config = dict(
    num_hidden_layers=9,
    hidden_size=320,
    n_experts=8,
    experts_per_token=2,
    d_expert=192,
    d_shared_expert=0,
    hidden_act='geglu',
    moe_layers=[1, 2, 3, 4, 5, 6, 7, 8],
    router_score='softmax',
    normalize_top_k=False,
    routed_scale=2.0,
    balance_loss=0.00549,
    balance_bias=False,
    router_z_loss=0.001,
    init_std_router=0.0221,
    lr_router=0.000296,
    vocab_size=32768,
    norm='rmsnorm',
    norm_eps=1e-06,
    tie_word_embeddings='early',
    optimizer='adamw',
    learning_rate=0.00116,
    beta1=0.95,
    beta2=0.95,
    max_grad_norm=1.0,
    batch_tokens=[32768, 65536, 131072],
    max_seq_len=1024,
    train_tokens=749200000,
    max_steps=11330,
    dataset='wikipedia_en',
)
Below are experts of layer 4 (counted from 0) of a mixture-of-experts language model. Rows are named router (the router's row for the expert), down (a neuron's output weights, with its number) and show model dimensions 160-319. Each number is 200 + 30 x the weight over its row's rms, rounded and kept within 0 to 999.
Before each expert's rows: a language model's description of what the expert responds to. This comes from a sample of Wikipedia text that the model never trained on.

# expert 2
What it handles: Sentence-ending periods before paragraph breaks, line breaks, table pipes, heading markers ==, and relative or subject pronouns like which, who, he.
router,176,159,193,190,213,228,194,165,200,207,232,140,206,188,165,199,205,161,164,214,192,132,186,181,157,199,186,230,255,161,123,213,160,167,204,180,173,250,199,249,217,259,260,232,197,165,202,192,254,220,166,243,150,194,222,189,221,185,200,174,204,196,190,194,205,205,160,221,200,222,203,176,177,206,181,219,187,215,217,198,180,222,197,194,204,167,177,180,221,205,189,215,214,254,234,191,200,180,190,203,200,215,204,246,181,195,179,157,214,180,206,195,218,176,151,174,218,143,223,270,188,256,202,175,155,199,242,193,170,132,178,215,231,209,217,232,194,205,199,239,195,208,235,226,169,162,155,162,227,233,235,205,192,201,182,209,149,232,180,183
down0,134,217,208,209,165,197,199,183,161,212,206,153,194,201,205,214,186,228,202,195,207,196,203,242,217,190,179,236,197,159,183,232,226,177,206,213,205,160,226,166,193,172,215,246,210,190,185,222,231,234,181,223,180,180,185,192,179,202,190,158,211,163,243,194,228,241,217,173,181,236,195,285,213,237,237,192,122,154,221,247,163,190,145,213,100,202,216,228,165,118,219,234,207,217,191,207,199,209,272,230,185,223,217,206,229,155,177,173,228,198,251,182,212,176,217,190,192,248,229,151,192,162,189,141,216,176,237,204,205,252,173,249,145,205,245,238,191,215,206,227,184,210,155,221,205,240,216,210,198,192,204,231,191,189,225,257,249,173,199,213
down1,234,224,207,194,196,198,202,172,171,248,179,229,165,183,239,183,166,190,206,190,188,187,183,189,240,170,182,222,198,208,192,239,169,224,190,231,205,163,206,174,140,157,209,175,192,201,182,205,213,210,189,177,156,193,196,272,189,226,217,173,165,138,227,215,214,256,174,177,228,230,189,181,169,165,188,197,205,165,212,259,258,224,225,187,211,178,213,167,265,195,211,226,182,176,181,176,215,237,179,199,227,211,151,253,234,282,213,185,176,216,239,238,212,188,169,164,247,117,243,135,190,210,216,165,177,221,221,205,194,157,201,191,213,191,188,227,232,181,231,209,208,181,254,211,178,176,194,208,208,177,229,219,165,228,234,227,199,240,236,242
down2,158,205,175,198,223,254,183,145,216,186,238,194,232,171,189,188,197,195,166,248,261,240,219,166,157,157,226,192,230,206,245,191,213,257,213,209,236,232,190,198,210,208,192,146,224,197,187,221,255,217,168,188,167,217,190,179,209,264,190,219,255,204,212,226,190,202,229,220,215,228,233,138,218,217,202,151,198,215,209,187,180,226,187,204,210,199,223,232,190,206,196,194,239,206,196,169,200,184,193,169,200,159,240,163,232,231,160,226,159,192,167,227,162,184,223,166,215,149,210,204,209,154,234,211,209,184,221,174,214,200,190,268,198,210,182,174,191,195,242,221,243,240,187,235,199,191,172,203,213,139,153,207,222,251,218,234,227,160,131,120
down3,203,213,232,231,209,200,194,252,193,249,225,268,207,154,227,159,217,238,209,209,219,233,189,251,239,227,189,271,182,150,192,195,191,206,207,179,220,206,194,175,237,207,216,198,264,215,167,180,203,167,207,183,213,207,158,243,242,196,230,179,174,181,149,208,164,208,240,200,209,174,170,214,226,201,215,227,224,190,236,158,194,212,174,193,237,205,224,211,165,194,240,186,196,185,230,195,214,228,199,136,218,162,175,199,156,241,211,190,156,180,200,201,240,226,223,197,196,224,207,162,153,250,249,169,216,123,154,232,255,207,152,188,199,190,195,224,182,196,149,170,248,222,205,211,188,197,250,202,231,212,215,203,186,190,154,183,209,214,136,242
down4,266,201,157,261,125,220,228,229,193,261,209,156,196,184,143,162,181,230,222,160,243,191,174,220,231,194,193,229,245,181,257,158,181,168,248,234,236,221,195,237,209,208,195,233,182,229,191,220,197,236,209,156,168,172,180,228,217,254,176,162,226,159,195,247,216,192,184,184,177,175,181,193,215,206,246,219,198,241,197,173,216,182,211,207,152,216,185,215,165,172,169,195,174,133,193,187,230,192,229,145,152,199,141,161,195,234,253,178,187,249,149,228,221,166,190,196,208,167,225,188,236,183,183,164,143,206,249,230,196,236,189,231,246,172,171,200,209,183,175,111,209,212,193,253,171,203,219,203,179,154,222,199,216,203,180,198,244,197,139,200

# expert 1
What it handles: Function words linking phrases, mostly prepositions and conjunctions like of, to, by, for, with, than, plus commas joining clauses and list items.
router,205,159,205,187,225,252,194,208,208,186,196,214,189,217,139,183,224,161,180,200,218,222,163,193,191,166,188,218,198,191,136,178,193,220,199,186,170,242,228,279,196,275,212,213,185,176,161,182,213,217,217,221,146,218,207,191,217,181,214,190,218,177,239,199,197,232,140,192,141,207,202,217,197,189,134,210,214,188,201,204,185,251,149,222,193,186,174,224,185,189,211,187,234,214,138,208,210,194,196,188,120,189,186,219,230,207,191,177,216,161,167,206,204,220,192,204,204,148,236,237,201,193,218,142,97,173,214,214,222,143,157,169,207,272,243,198,223,200,183,233,177,191,217,225,177,162,166,175,248,175,217,194,188,221,210,208,206,225,210,145
down0,171,222,206,158,210,183,140,230,163,183,265,189,201,212,207,211,175,194,204,176,201,229,186,210,173,203,210,220,190,195,148,192,204,257,235,209,166,192,169,268,207,143,216,236,222,215,209,223,202,177,233,239,185,220,186,178,155,253,221,189,234,180,223,206,163,188,172,142,207,218,133,244,219,198,199,156,186,196,216,200,232,251,201,209,243,182,234,187,157,185,229,193,254,202,161,162,222,231,222,205,164,211,242,203,169,199,240,186,246,223,187,246,201,157,182,215,226,219,174,197,223,198,304,199,163,207,225,208,158,184,208,240,191,188,202,235,206,212,181,223,218,206,202,154,205,148,158,123,319,198,191,250,187,225,183,193,195,166,151,195
down1,204,172,208,155,178,228,156,182,188,194,165,189,158,212,197,179,229,188,215,194,196,252,206,166,193,170,216,171,238,200,243,171,251,210,198,185,162,216,168,148,166,208,214,186,191,107,237,197,174,239,150,206,182,184,203,197,158,240,230,126,173,186,203,208,245,182,182,197,281,149,206,194,161,230,172,198,217,202,266,193,195,212,175,152,211,228,177,190,180,201,171,182,253,251,249,251,256,170,176,223,210,185,202,226,259,232,146,210,240,206,239,172,153,170,251,184,221,236,235,223,228,222,257,208,177,229,255,243,216,206,223,196,222,181,213,191,229,228,162,214,204,216,212,180,202,205,171,182,262,221,197,180,253,229,181,180,192,173,218,191
down2,219,231,163,213,194,209,214,184,179,215,209,220,181,165,186,216,249,216,197,220,210,186,213,240,209,204,159,159,206,187,203,192,154,252,212,199,186,168,182,170,152,216,199,221,196,216,223,178,214,179,181,220,196,202,225,196,178,209,261,181,142,209,188,234,224,143,204,210,289,186,163,201,151,190,180,148,247,205,177,198,189,170,218,179,253,234,217,193,237,204,189,150,225,213,166,228,231,174,222,217,206,201,216,209,214,204,238,171,215,234,143,175,199,188,185,210,182,281,145,181,151,148,241,212,221,245,205,198,188,218,178,176,201,198,152,249,181,222,162,207,253,250,132,171,156,187,234,175,263,182,247,191,211,187,196,213,206,190,180,207
down3,206,168,232,193,238,215,205,167,210,195,191,132,183,201,155,197,204,221,200,229,240,226,189,145,167,222,244,187,189,212,193,246,226,196,211,190,182,156,206,210,210,195,152,218,206,225,236,221,166,172,261,223,186,149,198,191,183,152,228,138,172,202,197,171,218,184,189,206,214,183,246,201,193,212,272,243,190,169,205,192,196,248,214,184,205,201,216,296,196,175,186,167,143,145,178,194,192,218,220,157,248,177,222,244,211,171,201,221,181,181,167,181,227,186,187,192,205,204,136,243,199,186,200,184,173,183,213,207,189,158,157,184,194,201,172,159,190,219,296,190,180,218,108,181,169,240,219,234,169,202,207,191,133,220,193,190,163,166,183,185
down4,144,232,205,189,178,198,227,146,220,189,162,144,223,227,174,180,212,180,211,192,187,164,232,240,254,168,157,214,231,190,185,192,188,179,203,159,215,172,213,174,227,180,228,155,216,168,193,183,223,225,199,155,241,152,232,229,283,158,240,222,139,191,172,178,216,164,211,213,201,182,185,167,139,203,197,182,225,167,126,190,190,199,195,231,212,172,185,197,155,177,277,189,219,226,194,267,203,170,160,171,186,192,203,200,151,168,190,195,168,226,218,170,212,182,200,182,177,190,190,168,210,202,124,209,218,192,219,163,202,197,161,157,176,228,194,190,150,234,195,228,174,169,192,255,179,233,192,192,207,242,262,169,234,181,221,161,185,199,230,181

# expert 3
What it handles: Suffix pieces inside words, such as -ing, -ers, -ian, -ate, plus capitalized words opening sentences, list items and headings, like In, The, Place.
router,169,178,200,218,202,230,176,176,241,187,211,202,172,238,181,222,290,174,176,206,226,120,168,195,181,178,210,197,221,191,202,199,173,189,204,215,201,207,204,247,201,218,219,226,177,184,185,193,185,186,162,217,170,183,212,126,165,198,194,222,253,176,231,182,149,215,187,181,133,246,170,252,211,213,183,201,223,299,242,222,194,205,170,188,179,192,173,218,238,199,212,158,226,211,243,179,172,191,206,151,197,238,145,201,204,202,252,235,279,213,166,202,167,209,216,211,194,167,200,223,223,260,216,213,160,176,195,193,200,171,193,175,182,216,193,207,232,209,164,237,170,199,230,229,135,168,212,144,226,204,204,184,194,214,258,173,194,222,188,226
down0,234,232,194,204,173,189,251,247,178,233,210,191,230,188,188,174,210,180,230,181,181,219,187,134,233,254,188,189,193,217,207,187,146,213,182,233,224,222,180,176,157,169,225,242,196,168,215,186,196,180,225,210,185,171,214,203,157,231,193,157,173,207,187,147,184,158,200,139,200,239,200,236,164,175,185,201,201,155,186,154,219,164,187,228,222,229,203,215,134,229,176,162,195,176,215,204,251,239,146,223,232,152,167,142,226,160,242,169,225,222,197,202,193,152,181,255,163,204,153,222,173,217,183,175,160,177,171,209,206,272,182,213,178,216,179,192,216,258,216,174,220,245,208,242,203,194,178,149,197,180,198,196,191,188,169,200,201,218,155,190
down1,245,220,170,156,162,285,220,238,202,220,183,179,194,201,149,196,227,206,202,223,206,180,212,173,192,175,194,150,158,187,209,237,131,190,147,208,216,222,180,187,153,213,217,151,201,194,164,184,227,212,191,243,229,245,173,209,233,154,230,153,173,242,230,160,196,232,205,286,263,199,232,210,177,170,241,151,164,207,235,175,205,190,214,191,213,182,198,161,165,186,232,199,198,252,225,172,168,185,201,215,252,236,198,202,179,136,219,253,203,208,174,193,146,255,223,227,246,169,174,227,210,226,185,273,214,174,193,184,202,191,185,190,226,194,229,215,278,254,251,234,188,220,204,216,209,151,212,179,186,219,184,160,167,179,221,186,188,232,217,192
down2,181,223,155,234,201,150,208,196,230,223,207,171,209,224,179,167,205,185,148,185,210,212,228,229,230,222,214,219,212,238,201,194,228,198,216,249,160,248,180,217,194,194,216,182,212,172,152,223,237,272,226,193,252,195,174,241,201,198,172,210,190,237,176,237,232,184,227,188,132,216,224,230,215,248,195,230,177,156,234,175,201,266,211,213,230,258,251,196,227,224,171,202,172,173,248,172,198,212,237,229,171,204,154,194,242,198,162,182,172,190,243,252,171,180,183,241,246,139,187,206,207,185,191,193,183,202,209,213,170,212,214,222,234,167,230,236,205,184,187,169,232,257,208,207,203,244,222,226,181,232,155,166,194,176,215,212,183,164,206,195
down3,172,195,121,220,200,170,250,155,163,180,211,216,179,181,168,217,246,158,235,177,253,217,212,194,204,210,201,254,245,215,225,251,224,208,205,231,168,170,260,182,185,194,180,180,233,190,203,199,217,195,162,82,242,214,201,195,182,186,197,207,164,254,184,202,189,177,186,180,139,216,216,171,151,197,176,207,191,176,153,227,201,193,182,268,213,223,223,174,233,181,248,207,206,175,240,193,247,205,209,177,261,232,233,126,210,168,186,190,182,187,187,186,162,226,185,186,210,129,159,208,185,195,159,256,260,223,228,251,150,191,220,249,214,203,204,195,180,193,220,173,172,129,230,204,223,240,233,213,153,218,194,227,194,215,173,193,266,140,227,202
down4,234,238,219,205,192,106,209,180,203,192,185,219,255,178,222,170,193,245,214,240,192,178,198,252,164,235,190,175,219,162,194,190,138,261,231,160,238,165,188,183,217,184,221,211,177,154,218,170,210,164,203,188,220,222,243,199,213,196,192,200,182,220,134,129,220,134,215,140,236,188,215,211,189,136,178,207,177,227,223,186,227,178,247,188,175,190,163,213,202,160,145,164,241,176,205,212,240,194,146,195,209,180,238,253,234,214,286,182,267,175,253,219,210,209,201,192,162,291,207,205,223,211,223,162,243,238,216,208,185,203,212,181,211,128,210,195,194,185,218,179,189,201,211,180,218,168,179,183,229,154,199,223,185,182,215,167,210,214,212,206

# expert 6
What it handles: First digits of numbers in sports scores, coordinates and statistics tables, such as 76–72, 3.60, 32.98, plus odd letter fragments.
router,214,130,194,176,188,234,202,191,207,192,187,191,174,231,200,202,230,157,197,215,255,174,210,187,147,190,234,230,258,200,178,183,221,171,199,246,170,243,203,197,231,211,207,221,165,191,187,214,225,210,164,205,120,151,177,135,193,223,192,176,223,193,180,194,193,204,144,209,158,212,212,220,178,219,174,221,211,261,255,164,161,214,157,213,166,193,213,197,174,176,190,186,193,215,235,147,164,233,158,191,181,227,126,212,202,211,192,178,260,188,237,226,182,184,172,218,208,152,219,202,197,253,182,208,68,212,211,191,195,154,206,206,242,201,237,179,205,196,181,194,179,209,218,199,195,174,178,169,192,236,229,177,222,227,189,208,202,241,204,173
down6,233,204,179,180,167,184,170,228,268,158,182,184,155,206,224,141,222,173,223,190,216,185,305,203,220,198,163,258,246,174,189,220,185,200,170,172,191,208,193,179,184,200,205,271,259,202,213,204,262,171,151,234,175,164,135,215,215,236,200,197,173,213,124,233,167,189,207,227,209,164,201,199,224,233,189,170,177,214,170,177,189,202,175,189,190,187,173,181,176,178,219,243,205,262,241,238,209,208,224,203,209,171,206,220,189,162,245,147,205,229,202,256,197,163,258,191,181,171,258,166,141,255,241,218,172,219,243,207,195,154,248,193,194,194,244,173,245,202,211,192,150,220,251,209,198,162,180,156,265,165,207,163,229,180,202,191,165,224,192,234
down7,172,147,178,187,223,230,178,176,160,177,233,227,197,180,166,174,225,193,212,208,201,174,213,190,227,232,190,221,209,194,169,161,174,193,201,159,249,217,198,229,237,201,167,157,239,161,238,159,206,190,199,283,123,247,223,168,190,177,136,226,173,183,221,199,221,121,203,178,200,197,201,212,209,238,179,205,217,163,197,222,222,234,178,211,189,234,221,223,185,183,226,196,193,245,148,208,155,243,187,262,181,238,211,239,217,198,192,193,211,192,199,188,159,232,211,252,228,161,194,229,238,174,200,193,179,149,237,184,186,180,167,169,156,191,219,151,241,254,212,215,187,186,233,211,185,172,227,203,206,152,240,215,185,208,230,169,226,182,201,187
down8,271,212,233,205,158,225,207,169,124,211,244,195,213,202,147,189,201,195,111,183,245,236,217,160,196,200,201,218,181,191,157,229,133,197,154,201,186,166,173,181,139,173,241,181,176,183,198,231,239,215,148,156,201,198,229,231,152,168,231,221,192,166,159,195,194,175,167,182,198,179,215,178,129,240,184,238,234,164,204,213,157,193,165,194,196,184,213,244,236,218,190,198,152,202,203,219,190,171,224,216,215,174,170,215,155,219,189,182,217,204,195,219,210,235,189,173,178,221,192,195,207,189,206,196,89,215,230,162,181,223,208,233,215,223,158,190,253,144,193,236,216,231,190,147,202,182,199,264,197,209,169,193,208,229,198,212,244,221,234,177
down9,220,171,200,245,150,222,193,198,162,154,143,149,183,173,198,256,221,211,195,243,195,187,189,221,258,158,200,193,207,164,235,263,171,233,169,151,202,200,222,197,233,240,152,189,229,163,171,208,194,199,195,190,202,182,185,194,208,250,167,189,159,198,206,164,216,148,195,208,200,233,146,240,222,244,230,185,180,188,194,214,151,175,239,174,219,194,167,166,200,128,202,203,188,216,202,239,231,176,203,217,211,185,186,199,203,170,238,248,186,239,188,170,240,285,241,117,155,146,197,176,189,169,204,200,147,266,182,194,166,147,244,206,188,172,217,213,204,203,233,224,232,174,183,176,175,165,186,184,203,160,217,233,164,217,159,203,240,135,186,180
down10,220,195,257,223,235,174,200,230,187,209,193,187,217,180,163,202,165,249,227,232,144,174,226,191,191,203,196,202,187,225,281,182,181,236,216,148,211,194,192,257,192,201,274,218,165,201,190,169,212,207,208,220,228,216,162,197,189,215,273,230,243,188,203,198,178,239,213,192,181,190,216,185,202,184,191,261,180,152,156,177,208,188,256,242,218,175,169,194,251,217,186,180,235,209,223,194,198,169,204,184,235,171,235,216,207,199,194,194,223,246,222,241,284,182,202,182,211,260,210,237,191,213,235,222,255,211,192,163,203,226,169,184,161,170,157,185,153,190,181,190,232,179,239,182,180,227,172,160,189,219,236,232,229,232,227,206,181,200,170,206

# expert 7
What it handles: Nouns and determiners after the, a, in, his, such as place in in place of, summer, result, time, third.
router,177,174,214,209,195,236,184,182,217,211,167,183,197,221,192,232,207,157,175,230,215,128,155,228,201,178,180,242,215,187,179,181,180,164,180,223,172,251,221,230,234,186,224,190,232,223,187,172,211,233,206,168,190,192,168,199,173,218,182,172,217,204,218,181,165,193,164,225,114,221,211,265,180,204,195,187,180,239,246,232,147,216,178,236,213,189,162,219,164,188,281,209,216,276,213,193,190,159,142,166,215,219,104,221,183,201,196,149,170,162,152,205,198,221,214,228,207,149,243,205,224,204,206,210,196,203,178,196,172,194,160,211,194,210,268,201,216,197,185,219,186,228,230,218,162,166,195,116,213,247,208,215,218,165,218,169,220,227,200,173
down6,212,206,198,209,221,223,180,210,208,192,210,135,117,178,212,207,206,227,195,173,167,122,193,237,195,241,209,215,216,182,209,251,182,227,180,183,165,199,212,230,180,208,171,243,213,181,256,170,210,198,200,218,212,188,219,180,211,234,213,222,221,248,251,215,187,226,196,165,252,216,158,153,182,195,206,219,228,215,187,196,206,182,194,218,175,205,197,216,197,182,202,213,222,225,207,220,240,211,258,213,241,171,208,174,238,183,202,216,181,189,227,197,247,163,189,211,247,228,207,176,179,177,171,256,255,184,178,215,163,219,234,207,206,147,203,210,185,204,171,234,205,215,195,172,233,226,198,199,207,205,257,279,187,165,265,168,183,199,197,182
down7,210,216,261,194,191,214,202,273,197,169,201,208,224,207,201,186,178,205,240,209,199,160,201,168,216,190,187,228,216,216,177,187,188,211,227,221,215,159,188,154,202,207,239,152,247,171,233,157,209,204,175,236,211,242,207,165,208,206,251,182,216,169,205,217,161,217,209,250,202,200,216,189,134,197,128,160,157,252,194,194,195,195,181,227,243,222,156,256,200,267,195,206,205,218,207,153,131,181,202,203,151,192,205,207,242,240,201,167,197,139,170,239,231,194,175,225,232,197,160,173,243,201,177,191,182,153,212,202,240,177,237,153,226,180,168,239,207,186,205,224,182,219,197,199,163,162,145,225,242,155,201,193,208,154,154,194,164,221,227,219
down8,256,206,186,201,192,202,212,184,223,193,198,220,207,182,217,148,187,170,176,224,197,197,246,221,165,243,221,187,224,226,204,216,204,122,98,153,192,174,186,221,191,198,155,183,230,184,195,220,173,217,203,149,187,187,221,238,204,213,155,196,188,221,188,173,216,251,191,259,174,236,143,197,198,209,176,254,189,242,212,171,149,197,226,193,173,207,168,169,210,176,246,201,186,206,215,206,178,252,196,193,201,235,178,202,133,199,192,195,180,205,212,187,183,223,245,184,146,119,202,141,240,224,143,193,213,218,170,179,190,199,260,187,207,171,252,123,198,178,199,208,165,150,239,197,222,214,187,155,196,196,153,215,207,238,196,179,187,196,190,212
down9,224,173,212,205,168,212,217,206,189,201,191,138,171,147,157,214,225,204,217,248,237,174,99,218,225,189,168,185,195,173,215,198,209,244,182,169,211,206,206,229,222,178,109,184,210,180,206,227,231,164,206,166,156,247,231,185,211,195,274,209,200,222,208,196,221,223,204,235,174,178,131,184,205,220,236,185,212,189,143,210,167,202,243,151,212,199,169,171,214,179,217,221,219,254,258,269,208,183,135,228,229,174,232,164,197,195,203,248,188,190,169,186,246,174,185,181,223,191,216,205,199,195,178,253,195,156,212,200,133,186,209,161,208,180,183,206,193,230,211,214,196,288,189,160,164,235,172,206,217,189,253,245,204,217,221,216,198,206,180,223
down10,214,193,198,205,185,172,248,164,208,203,214,182,191,213,144,133,203,178,189,162,211,224,193,185,187,211,164,227,221,190,170,206,170,144,210,207,199,195,191,196,259,239,201,157,198,241,110,201,221,211,217,224,211,207,135,237,215,218,200,216,212,207,223,193,216,253,157,189,190,177,202,207,183,140,266,167,216,173,164,212,189,212,184,179,244,188,199,213,115,217,205,193,167,196,188,222,199,215,217,222,188,211,259,163,169,132,137,202,199,164,245,212,230,227,200,199,180,185,238,234,219,174,153,206,214,187,174,174,200,150,183,149,198,166,190,181,187,140,250,260,170,166,193,220,223,197,242,264,247,189,248,229,211,206,228,212,245,194,208,157

# expert 4
What it handles: Table cell separators and slashes in statistics rows, percent signs after numbers, and auxiliary verbs like was, had, been, not, were.
router,169,173,218,199,185,241,172,186,202,207,212,146,239,203,157,214,224,187,180,212,227,125,139,231,189,192,220,203,229,207,164,222,178,175,183,199,199,233,224,206,225,210,255,219,176,197,206,152,176,191,232,192,150,204,238,187,214,199,211,223,262,211,188,188,177,211,124,218,132,208,236,185,242,220,180,139,188,197,226,173,185,221,148,230,204,210,162,183,167,186,261,211,199,242,187,188,207,144,178,200,163,207,180,225,164,209,193,211,204,158,124,218,223,171,175,216,216,107,223,229,248,287,230,195,145,191,192,163,186,158,196,217,269,231,213,200,222,181,150,221,177,202,218,221,185,155,160,169,248,243,271,179,199,212,197,193,218,215,224,209
down6,191,192,232,143,189,180,234,200,216,182,184,138,228,166,173,231,216,190,192,212,168,203,154,215,179,179,206,190,258,179,243,207,161,192,215,196,178,174,182,172,208,193,260,239,162,231,201,198,226,173,201,204,232,220,234,216,211,156,198,187,191,214,241,171,154,160,226,220,176,241,183,174,164,159,150,171,163,220,174,202,201,195,222,259,186,170,203,212,247,155,234,227,169,200,214,175,176,161,236,178,217,251,222,204,143,193,207,158,175,226,198,187,232,205,291,164,204,179,216,219,162,210,234,188,226,206,188,207,195,194,189,226,176,155,165,204,186,209,207,202,190,231,202,208,195,259,203,188,251,209,244,183,217,142,158,165,154,181,205,242
down7,204,226,181,257,166,216,198,228,191,192,149,174,213,238,193,208,189,203,229,185,200,200,230,262,155,142,228,210,148,204,137,209,238,92,158,162,237,155,213,253,196,182,186,234,169,173,214,266,207,186,221,201,195,241,183,190,204,204,194,226,210,210,225,223,200,182,213,172,190,211,251,194,161,192,185,217,264,190,177,166,270,207,173,208,162,232,203,205,141,217,174,200,191,226,254,213,216,206,177,193,266,224,223,238,207,211,196,164,174,189,174,174,205,187,191,250,196,207,175,151,171,200,179,226,238,224,196,213,182,247,226,151,219,174,192,199,189,157,180,201,157,188,163,189,214,142,198,213,186,216,217,182,133,162,226,164,138,190,246,239
down8,226,234,185,191,189,154,224,162,125,205,143,222,109,223,208,179,190,152,170,221,218,196,221,221,175,161,234,165,200,193,174,252,169,174,154,179,175,182,186,205,182,213,208,186,155,170,194,201,233,186,231,243,228,192,201,214,214,183,219,219,183,207,183,168,201,219,236,195,202,242,187,195,198,171,226,185,203,176,174,203,217,159,158,207,220,217,200,186,227,197,231,201,198,195,189,206,212,203,218,130,198,220,183,209,201,207,117,202,183,171,189,199,199,212,259,137,161,266,208,197,138,216,189,217,277,235,172,195,199,256,219,226,219,169,164,233,225,199,198,198,188,226,176,213,180,215,211,213,191,204,194,227,184,187,227,214,194,209,227,188
down9,166,207,242,161,238,251,250,201,233,169,223,224,190,203,187,210,183,207,178,216,155,180,190,211,176,227,236,195,257,215,219,177,180,169,222,200,213,218,160,188,206,221,184,163,254,200,203,194,258,203,201,245,193,200,141,229,191,203,228,203,213,214,212,134,211,248,195,223,226,231,193,186,175,205,203,198,204,223,183,234,181,213,218,145,276,182,228,223,239,161,208,260,210,195,223,180,181,222,174,217,195,199,218,219,166,191,249,245,193,221,236,146,229,222,207,190,212,209,205,200,157,186,153,182,205,232,181,202,191,201,192,240,152,187,214,259,188,253,186,260,181,218,254,207,151,203,212,243,196,252,184,264,163,213,205,211,218,145,216,218
down10,181,227,162,147,183,167,186,214,247,228,246,224,186,203,211,184,162,216,203,181,224,175,225,200,214,184,185,216,197,211,198,193,195,173,222,193,198,197,164,201,145,176,201,174,217,167,231,183,220,253,231,218,174,201,211,169,204,255,195,188,233,186,204,192,169,178,195,282,160,197,193,192,194,237,209,217,231,209,177,244,190,195,215,105,223,181,206,249,193,209,205,188,177,157,203,256,201,239,222,217,158,152,200,238,216,232,237,298,198,193,198,209,170,244,180,208,173,148,237,159,189,185,221,179,182,173,178,150,198,214,214,195,189,248,208,248,200,201,214,228,131,210,214,219,255,169,186,174,158,193,227,188,195,204,240,191,203,186,183,193

# expert 0
What it handles: Word-initial pieces of names and content words after the, of, a, such as single capitals R, D, G, or two, new, National, Elton.
router,163,181,193,179,204,219,193,177,243,200,224,214,167,196,177,206,214,163,177,219,252,153,177,180,174,211,184,228,201,190,141,212,222,177,215,245,163,218,192,212,215,211,211,203,213,188,166,188,213,265,173,192,175,223,226,185,150,187,186,255,205,213,198,182,145,217,139,223,173,200,215,208,208,227,221,170,209,227,240,213,212,189,153,249,206,192,209,179,215,230,277,176,215,213,163,194,195,187,199,120,208,240,142,233,218,180,202,147,193,168,132,209,191,214,195,200,199,188,205,225,234,246,223,146,177,175,211,208,188,196,149,212,178,204,233,198,228,213,149,212,154,172,236,235,147,173,202,168,271,230,216,214,225,220,245,173,218,264,199,154
down0,184,174,197,158,215,133,247,170,188,202,190,204,189,206,202,179,233,205,283,229,198,171,212,181,208,184,246,192,189,229,201,193,231,236,234,202,218,228,224,193,198,217,234,267,170,150,175,189,266,194,138,153,237,217,210,222,210,220,251,247,226,204,142,179,235,175,207,183,206,213,201,183,161,159,199,182,196,178,191,207,221,185,235,181,196,185,207,243,157,175,228,159,189,172,230,206,217,160,197,263,210,172,262,188,207,204,268,185,234,184,190,264,192,183,206,209,199,202,220,239,180,173,184,193,239,174,202,197,207,165,182,182,153,175,221,225,207,221,221,282,176,172,223,173,234,179,108,153,174,171,231,167,188,197,212,151,200,205,172,137
down1,267,238,207,260,211,212,216,203,178,188,168,182,167,217,252,185,245,191,241,164,174,207,216,175,178,234,184,209,119,240,194,215,161,233,225,188,183,162,171,197,154,185,197,231,188,163,169,196,219,193,203,169,180,240,253,204,167,211,172,215,201,181,190,138,193,155,164,183,184,168,194,153,222,162,247,193,202,212,243,194,192,153,241,202,204,188,203,218,275,221,231,193,195,205,155,196,243,263,234,246,227,258,228,194,178,202,185,169,247,191,222,190,191,162,201,249,251,177,198,238,206,236,200,150,193,227,191,236,178,161,182,160,209,213,162,203,177,213,238,212,190,213,189,194,204,235,190,204,245,179,231,197,189,168,208,209,129,199,259,168
down2,204,182,181,159,159,216,203,213,184,266,149,189,183,175,209,207,217,219,178,245,189,238,192,254,211,220,254,175,181,173,264,162,160,235,161,281,202,229,253,218,237,196,127,322,171,216,189,194,201,188,185,257,223,162,211,192,184,249,146,166,187,188,204,233,198,217,211,186,148,209,254,180,202,179,245,227,200,201,176,161,253,185,223,170,191,197,190,266,241,234,190,247,231,216,202,214,211,190,198,205,212,180,203,228,169,115,169,194,155,208,167,152,204,216,225,167,165,156,189,161,230,183,283,196,204,149,137,242,181,198,183,194,215,169,187,184,242,190,205,219,203,166,195,220,219,219,184,217,173,180,161,178,206,243,203,216,223,206,160,212
down3,232,136,184,177,182,225,256,235,206,197,207,212,174,259,184,252,183,190,190,206,212,220,179,173,186,184,229,167,240,155,156,174,228,189,182,248,133,270,243,214,225,186,134,208,245,156,125,208,230,259,244,206,181,188,176,226,184,200,249,189,194,180,186,189,197,176,184,228,184,175,190,169,188,217,173,222,181,172,183,207,136,243,175,205,266,200,201,202,241,208,206,185,222,165,233,218,200,198,182,182,205,199,174,221,201,165,171,212,221,205,163,181,132,153,188,212,252,191,173,226,154,160,232,208,199,186,236,249,155,236,198,153,213,249,188,230,221,210,203,241,222,177,180,183,198,185,190,214,213,208,228,231,168,193,203,209,194,214,244,190
down4,207,248,152,175,174,182,192,205,213,233,101,204,164,218,210,205,214,205,225,204,218,200,193,226,228,170,241,179,185,159,179,200,190,228,218,191,184,205,190,171,210,177,178,265,202,190,184,232,210,208,241,198,198,231,148,212,156,216,204,227,232,155,210,150,243,189,208,224,191,217,204,203,204,256,215,255,202,215,194,181,209,209,165,159,227,204,235,193,194,231,207,166,249,184,164,196,225,186,200,200,223,238,210,248,217,221,170,127,176,179,172,245,234,172,226,222,169,274,237,177,186,199,181,221,277,215,172,189,195,232,269,185,177,239,191,191,210,177,168,159,147,246,156,169,180,217,178,185,206,208,185,135,255,179,176,189,152,216,214,186